From a checkpoint of a small mixture-of-experts model trained on Wikipedia.
Size: 11 layers, width 192, vocabulary 16384.
Experts: 80 experts in each of 10 layers, 96 dReLU neurons an expert, 2 picks a token, a softmax router.
Training: 943M tokens, 3914 steps.
Below are experts of layer 6 (counted from 0) of a mixture-of-experts language model. Rows are named router (the router's row for the expert), down (a neuron's output weights, with its number) and show model dimensions 0-191. Each number is 500 + 25 x the weight over its row's rms, rounded and kept within 0 to 999. Numbers have three digits each.
After each expert's rows: a language model's description of what the expert responds to. This comes from a sample of Wikipedia text that the model never trained on.

# expert 5
router:478506490452479561497514486451482488480507501534505449529526478485508490472467544504476503503512538485534490464519457501471523552526493483468521500545504485488510514532551456517483466480476497472515485504465501459518516484436519537493516508503508502522492475466487547495562498480511479516500516455528496488498506487543490495481509480529506479536519514463485487498530476534524489481511507513453516513520528522484495531489439527466509490468539519522462489495518517507478530507527511536505520514500518464473525516511480492509463483481483494527550485537548530511475513474486469510
down2:492478502485481519504532489482482489512487524434517497506508511461539491502522491532538499509495488502515538478526526501555473479486530488523486518530507495514490530499506443487507495500484513527467530497511490507485490453497461511497503494490465462494598513465474455537491566530484494497499518492525494525503478528516468516512502515465540483496497486457520478507492555512525469491516498506509500493483498469531494506527510524506493550484493465508548494493499487508508502517473437530511458474475464524484482497564483553490476461476497526528512491452519507471453523533492500487
Names of companies, media outlets, teams and institutions acting as sentence subjects or objects, such as Nintendo, BBC, Microsoft, police.

# expert 39
router:476494482469477548501515463471483494469496499516507476514500473480513494470452515511458520508501547499530485465520445493452524519538495477498525465519496461465523503524521458547488465488500507445518456508473503504513490487482516514492513513520498518520485477456491527475562506489520469544473523447528503479506505500511498484491517510512511484504553515442485482544532489526510511460520505508446524485529528512473514538472449509481506483471522533530496496501493517498494540528536527543515513510531514463473514501540524466500472472461508489515522489551526506479511508484478490495
down0:519472469512478495490511520475501511508532536450502474497489464516479532490518496488509530508472502497473503482505515496505504448497494492466484534499541473496487531503555481503542503497527512501543527460480498517470430495507545504546507525565474449544465509478498493464525505489543520487496471510497463482498501488472478449495487495538512503461522516500466510470522483491502486481532508499520502452500477517466501487500464492531517525497501508485510526458498528498451506477501537499496491490499475512475516519485539538483523458490489486498521541521536497558533469525580528489
Single capital letters and letter pairs inside acronyms and abbreviations, often right after the full name in parentheses, e.g. "(NRM)", "WAP-7", "NASDAQ".

# expert 16
router:468468478496448530466551469488444504461517484519525471536529484461488483471479519463476519524490529488527461470526470490469530540512472466460503487530522481501519522528523467523479486473474535480522476523470497493487513496471528540494530527509487522530503484484498525483539482484527482519477533476527487477520500481515467485484513513510520478535529512480492491519525482533528487468512566476461512481523514534483504531479463527503459465473522517527484487484475529524479530539515528521515529527523525471477530517530512475506486486481488478525517484517534469476479478462479494464
down2:493467524508494513530501542470486440527458520525526545466458503514505476522529464459490499498475462507479537529480502486502485496515486508523508500445472493536499469454533539541460526491503509524521491475503496526501514522511469444514498491480502482498501543515486481500488499505441521476515542513519484500526486512510537479491513485470497542525518464490540493503500509480478513512553503497516459479531531510493488500521505485514480516495473460480483512537467491507479502511465505489509560462489469555565472483495536508554459502512555481507478518485512461520512528488505502503
Closing periods fused to years or words (2008., building.), line breaks after paragraphs, and pipes or numbers inside statistics tables.

# expert 56
router:496499482502415589509515478473504509487517492528526490500506457496502493488487510490478549534499510477516470455519471502469547519505477492503520458517504486499489500551521455531493503499487521450507454532479496508513511516469534513475510490513488510513480482480502517486533484484536464528444489483538478462513499494514516468477496521545518479505554525461458503528529496502519479473533520489490500475536504515470506520489504528496526475456515508528477466499470489526460532543510528493499499513533505474456535532492527467463502492458502465500509500536528484494481517479507472510
down1:531492489512488502501519493519492490488533478495515509486507543477515480484478477530493452538454539530493541503527536489491470523511484487462532511519497501464515525493499516467472472494485479559506462520474491512467455505520471497521462546523518525483502496524512516510513467507482501473504560511441481466505503516526497542463514452497499503524490479520479484504502509463480514486482547505490492442508473506517521494558455513517507528552495503537502542464475490535509467525531492493520457477488478502521527507431463509477517548544518494485491510466489473481479489526483518490
Numerals in table cells, scores and headers, such as Run 1, Race 1, CSKA 1−0, vote counts.

# expert 1
router:483458467491452532468546473484460510462510490517532467533526481462486490470475521460475521525485533500523469474526471489470524542507466461462505489534526481496511522530517469524474483471466525480520484525473500492483512488467523544498527526504488525530506488481488526489538476488535480524475526470533482472524509483522467481484513508514523482535533515479494490522519474531525486466512554477461516477533520534485518539474464524509450464474516512525484490479472530527480531542513523516512527528523526472476530514529506477507486483477485479527516482516531478477485483467492496468
down0:514488480525497526521510482460486482509468496557510522474551481550460516504535521538527513525499479534488462527512517490453440486505499493517501550509529488446486486543494493492501480546486480472498520588541532493484524508497461470534496479509549527501494509510499558506490502513472482480532485519520484496481492505496461487472522503523527502499469477505483486509483493461503497494483507498512528494536493467505492453454496448502512484509468482515508534489522499512491477449539468531474495489458503493483477501517478486461496501491504483500484520575508491538528499473478491478
Sentence-final periods fused to words and table cell separators or line breaks, as in League., season., culture., and | in football tables.

# expert 44
router:498537473493504506454538430491526532467483500528520482517522476492505486475494536484485514503511503486526479466516485489478560517523477480450479490519518492457520504591534486510471502477490497472515493509460516475504508512455518513497511531513498544522519493485505515470532489472533485540494519487498474493533485461505500480485543494515513461511517524478482494541549479506522475470508511499476512518512528526487492500494439514481501476484504546537477462466486528519513513515524517533488529519511528467490525504494498484486450495461436450525497505538514485491466482457490487512
down1:504471527515490477458500521491500523464435449527494511528499497524530505505519473490511498513479484524536500564480503489492512539528479494509521533466509501536530486452490492524498474538522482465487471500491520488503491545477459500508481455459538457526506520487492486497506557504513482490458492534491511556504440540513508486524454480515486498485514520489498524517542486489523502510512494461539516545492464515519456487458498434522545503474479482513520492500530498499508509518509525483490513488513464470494493496521479502526454503490486512485509518560496496484502551450526488488
First pieces of non-English country and city names after of, in, at, or a table bar, such as Ant-werp, Gu-yana, Gen-oa, Sey-chelles.

# expert 42
router:483462470491454531468548471484455509461522476520531465531525485457480487467477520458475522528487534496521462471527472482467526540512467463464504487533526481495511527528517471526480483469475536481519478522473493487494509494476527540497530532507487522530496484484495526489540474483528481519474529484529488475517505479515461490484517509518525476534525515479494487518519476536523483471512550482465513483522514534481520533478461524508463464476524519526485485484470531526474530539513529518519528524524527476475534521521508480505487484475484481523520480518537461481484485465482504462
down1:504496507508476509494511461479482517488460524569480532478510488551560498458487518513505480514515475575497481514473518490539543513503494503501529527481506475492507517488448545524496497504504482489464524534558507511532495518504494496504466498499502470503495489504519496515507505478497509473476478450511448525485473469521541508485503523507516487499471534504483559517533516490499525488512472498485500512494444526503446515557477500475469482477503470503527520550500525481507475446490488500514519541502549510504557531539480498504459488492499497506466521494532500491535552517479483485
Line breaks after paragraphs or table rows, heading closers like ==Career==, and separators in track lists, casts and tables with CJK text.

# expert 31
router:498473459483483558502502462476484514475488484525511466501519452511467497481498558500455537524500525489539475464531461489486493529509486473488529499531477508490527513511514463509475480468456484467536463534486530508522518471485519504469525547519481503513458508450502528490513497484533491500483502504549532474517506461528452496480511533514513468542517511487487462515480462513525511491538496475500534484518524486487537546493471519516508469452504532510441489499492544506489541526529511518504550526507521479468524529540507492495498504479478479525547488509525520484482504494521490511
down0:531497509495500494497485482497512491499506503492498526515522516458511488457561526481508533481499467529476453480493488471515524491454503492542518493466500514535504485496558503539519465547505561470476528489519454559457484505520488494491480458475492515541493491475504489504497518449501527479493513489494509487534482491490507508526504509488520483530489417483487484498478469462539546528532521488480507526520535539488500489502489492485527532559524491496514534482493526475516504507472494491468539463483487510474481481510482521522486483507497547484471497431493532464519517509474550490
Suffix pieces completing English adjectives and nouns, plus material and colour words, as in fiberglass, bluegrass, terraced, Napoleonic, metal, green.

# expert 15
router:472464470492453531468546474484447509467510484519529472530522479468472492469476522460472518524496528497523467470526469478469526539514466460465498487531530482496511523530523467526477484475473532480526473529470513487500509490471524541498530528499490522533494488483502527490538476484528479520476537476530479476520504481525464484483520506516523479533529517481491488520519479531527486466511555475470514479528519538491522525479463525505457465468519515527491488480475531528485531536509528518513527528523528471476529518525506478501480489478483478532518481516539474476483472465489495470
down0:526506503463524525463471502525523546457501502512474496508470503504487506486488467468487513550520503522531505531476512477505507481472485464476447506512514524477465534533501465509517498510491557519464472466527483517485510525535526513492486535499510468493488465447531465516540471488487504491478511483477492487536534514485439484458524476492482494462520485514508470546495530550550522485526490495472505510553511524494526515514503488538484499520495485539464476497486520474550474574500520486535464500521489457458486504499523499494493501499453489492509464503490501472479465473520482487
Line breaks ending list items, section heading words like "After" or "See also==", and some clause-opening words such as after, which, of.

# expert 22
router:500490492516447558501533479494500487482510487515536488544537440478470506489509502501477523551512500489499480474552496498458551510511438458487509490516535474455501531576534456537477508491500507458502472495500496509502507502501571505472495495510481513507508478493506492480525470512526473517464509509543494481488495514511485488484502514529510497514540490447472493499494493510543504483512496495456488506488518539502518496491442504493511478492529491522498465492455512504458543545505543516516536535519532494461538504510493510472491472493488461537518488490525499486505506441494486491
down2:476471471514466522465553489547459494502523517556471481492527517472502533488485498494487513469533503490516487509521535513543511489536493502518407494452493519534491539499529514501505474507463510503511539533527497470484504488497507494493507526465496499530483478526488497473488492504483543523478516518490460503493500507509484540508507471497482485492482511463486545519527483536490531452498518488462530463523482479497501479511489501484513534512501472511500489447535524557516562497520514521498479550526495480512509485509460565492472442528451517514479482474507483485531507500481497480
Score and record pieces inside sports result tables, such as –7, 2–1, (12, and pipes between game, record and attendance columns.

# expert 38
router:471468484487450530473545474483450508466520481520529472536523483457473491467474520461472519528489535500525466467522472487472525539510465462462505492532525481497514520531516471526479487472464534479528476527467496495495516497473527542492533530499488521532492485485496529489539480488527482518478529478529484473518501481523463485482514504514524478533529516479494489518518472535529486468506550476463515478529516534493515538475463528502458465474523524523491491479475532527481532538504527516517520529524527473474525519530507475508486489479486476529514485513536471481483476463483501462
down0:455509521543506485515486518517484499479516487464520486496478505461458449515489506476570470498539489529483515516553511530501504494532516524520478470546539512484483521509489547527567531498486504497495550509483471483475493480501510481503526506485444501512494464492503519510532504493471524502494500481474467523496550533487529462501502496555519509508473482489489509488518485465471516519553542513421497507522531479504498471493480556457517491524495448497482528489491507473526461500494492544491512502497507498474487459524511458484486482525476488532528474506475487502533532506522516503
Final word with its period ending a sentence or paragraph, plus line breaks and table row ends, such as death., vote., election results.

# expert 11
router:495493492493434586489524481463499509504520501510504512534515450500494504485470511500443550562503487497512474482531470509464562542504448469465488492529519494473499499534518475521474506503472507490538463513494500485523501509490543518472500494519450521501496505489494501461547470496529477501446496482511487483502486498500492493500497531538540488547534530455454498507501500509539487479509526508467487488528498512491504493503470530525522485515555505538494494463454530518491514540483531493503510510553520500462506511503509474468497503447502485501485490520503491471471496470524501500
down1:541517533471546492482511459486526519483455496515543532510519528470553508461537490489498519502477537513513503510518481463544485524496538530478441452508485508526503519509508511534531501545494510518482479463526489491482541476499494482515505510503496515452458499477505456466526513460501506465466500503502491501502475545525508526511535495492491462491521470518516548476492500470490520459498522510525486494470490517469469532495517508457509470504474545509455504453454520457498503476463483522496480497495490496520466490484489505534451545498476501526514484524507438522531532487495486502
Numbers in statistics tables and census prose, especially integer parts before decimals in percentages and vote counts, such as 96.46%, 83.71%.

# expert 57
router:459464478493453528471546471485447505466506485527529465528530481463473488469475522466475520526488537490522461471523472482469524541515468461460511484531525481499519524529526467525477481474476525479521476525467502494500514489473528542495532528502485522534499487483495529484540475481526482520476529481531480479520500480517467485484516505514523476538529518479494486516520479532523490469510552477466516482526516534485515539478462526504464468471524517525490482480477532526476529536512530522519525526521525476480523522537508480506485483479484480522521480515539478483477482467483502466
down0:519495471491501521480506507514515489544554513503498479453483521454508550469544511488552505480526511531498485497491467467544522471498511529495471503473470519480468484456502486495477484523500472535537475473512450534499462520518483478506540532495491488511549509521547485491509495477494526523509513500481494511496457493493535510529467477526526514467497483487517481502518532493485556499489499503520566466475502514533466506475529510502519448477490518545481537474480489494478480466517473519489446508498504533482510495527449493475456517533455499483473501524505487534522520501533480548
Sentence-final words with periods before a paragraph break, blank-line breaks between sections or list items, and end-of-row table pipes.

# expert 6
router:480523476477491518468555473485509487490529513530517475510499458491496477482493536520493522513529538479546478453505493485466534529513485484450484489524525486475513532566530500501487487474483520466526486520457526452511529515448529518473520522516505529506480480479511528486548502478510504520498517465497476491510505461504477470466530505547500462535508512484487489519542477518501481478521527491439499518515508536490504494477450539480507471485514528540490464460496516522491529507541518527513520533495533483457539515512506486504461477488443473513523496517526491486468507459502493484
down1:503484496549486528495530431524487517467527493483513441491523505493460516525514450502485499530505526499466494526509468464478522469535517497502474478480524468498495513538551509516479474531596522490520480505490501520493528524496522506472539535519510473487485516494549505507486476488501501495482483522503493479507510467509480447517534503489518511471491506509519445545536506484459511495471471527508504511536452492470498544472480503524508489486479508480504503505494497482495512503532507545548466471528509495449475531488554469462517499461463510518517488480496522515505458472504497522
First names and the first pieces of names, often foreign, in lists, credits and results, such as David, Chris, Jar(omír), Rah(ul).

# expert 47
router:504514461481485533481527441486516525477517471513529464497512473470512501449487537487489508535493535490503480447523473477469516512538472496469502477525542455486516526578502493534488477504510534465508472525461483483506516504490550511489522550510494517514476470497502521477532471506501497505486509503498496483487516444504461490482546502547510454500501529489489483519534489521495489495516504495478528497496512524482493516470423507495515451490519537534479469493473537525490537525523549538514514521514538465468529533501505490488477502457448492503511492526523509494487493481496509479
down0:520494495495507502483483495506525500496473482506523511512503501531460525478490562490490528486496490510534527499491484477539505549493521473514537537496416531519505449518506479511479509493518468443480519503556518532532521448450461514444472453515467489525535508464495523521492521476509512497482479480548489510527502530519488491530504500497509500499552479503496459491505507481541498520528472478470519449523523479499551534456511510518480495487475510495458498486507490544496463507475446475502497495477519485513462503540490495512501509515499452510492500502454534493464508505486490533
Surnames or their first pieces right after a given name in prose and rosters, such as H in Hooton, Campbell, McC.

# expert 13
router:487460473486451535455545470484465514468511482525524471531521481454487495466477520456473519532485534499524466471530469489467525540511466459463510487535523484502515520526516469523479486467470532479525474524472493492491510495474526535501526526507487528532497486482496528488540472485527479521473529478533485472519498482522461489482516512512523478536528514478496489520523475532529481467513550480463512481527512532486514532475460526513459462474520517523487492485470533525478533542511528523513528529523529471472527514518509480507487483481486475525516482518534474482488480468501491463
down0:491489517537528504532485472508494487481504505507460535493498521534520466516521506509501512495481475496513516477490538536477488495504549494535512515495498462502473495532474466513513496458532499468496473504485506511456509493479519492464502537496451516499500477490512471458493541535514525487466455540505485507520539488487474473485480546504490510478509514519496516504526511529487484447511460519496504453433549502473517499490508486495529494589469502469539484472459502488523523451552492465525498513519490521523509487485526499531462488441478525528497503517495533483564485528499486521
Line breaks and endings in taxonomy infobox lists, plus coordinate marks, player positions and table numbers, as in ″W, MF, Kingdom:, Order: Diptera.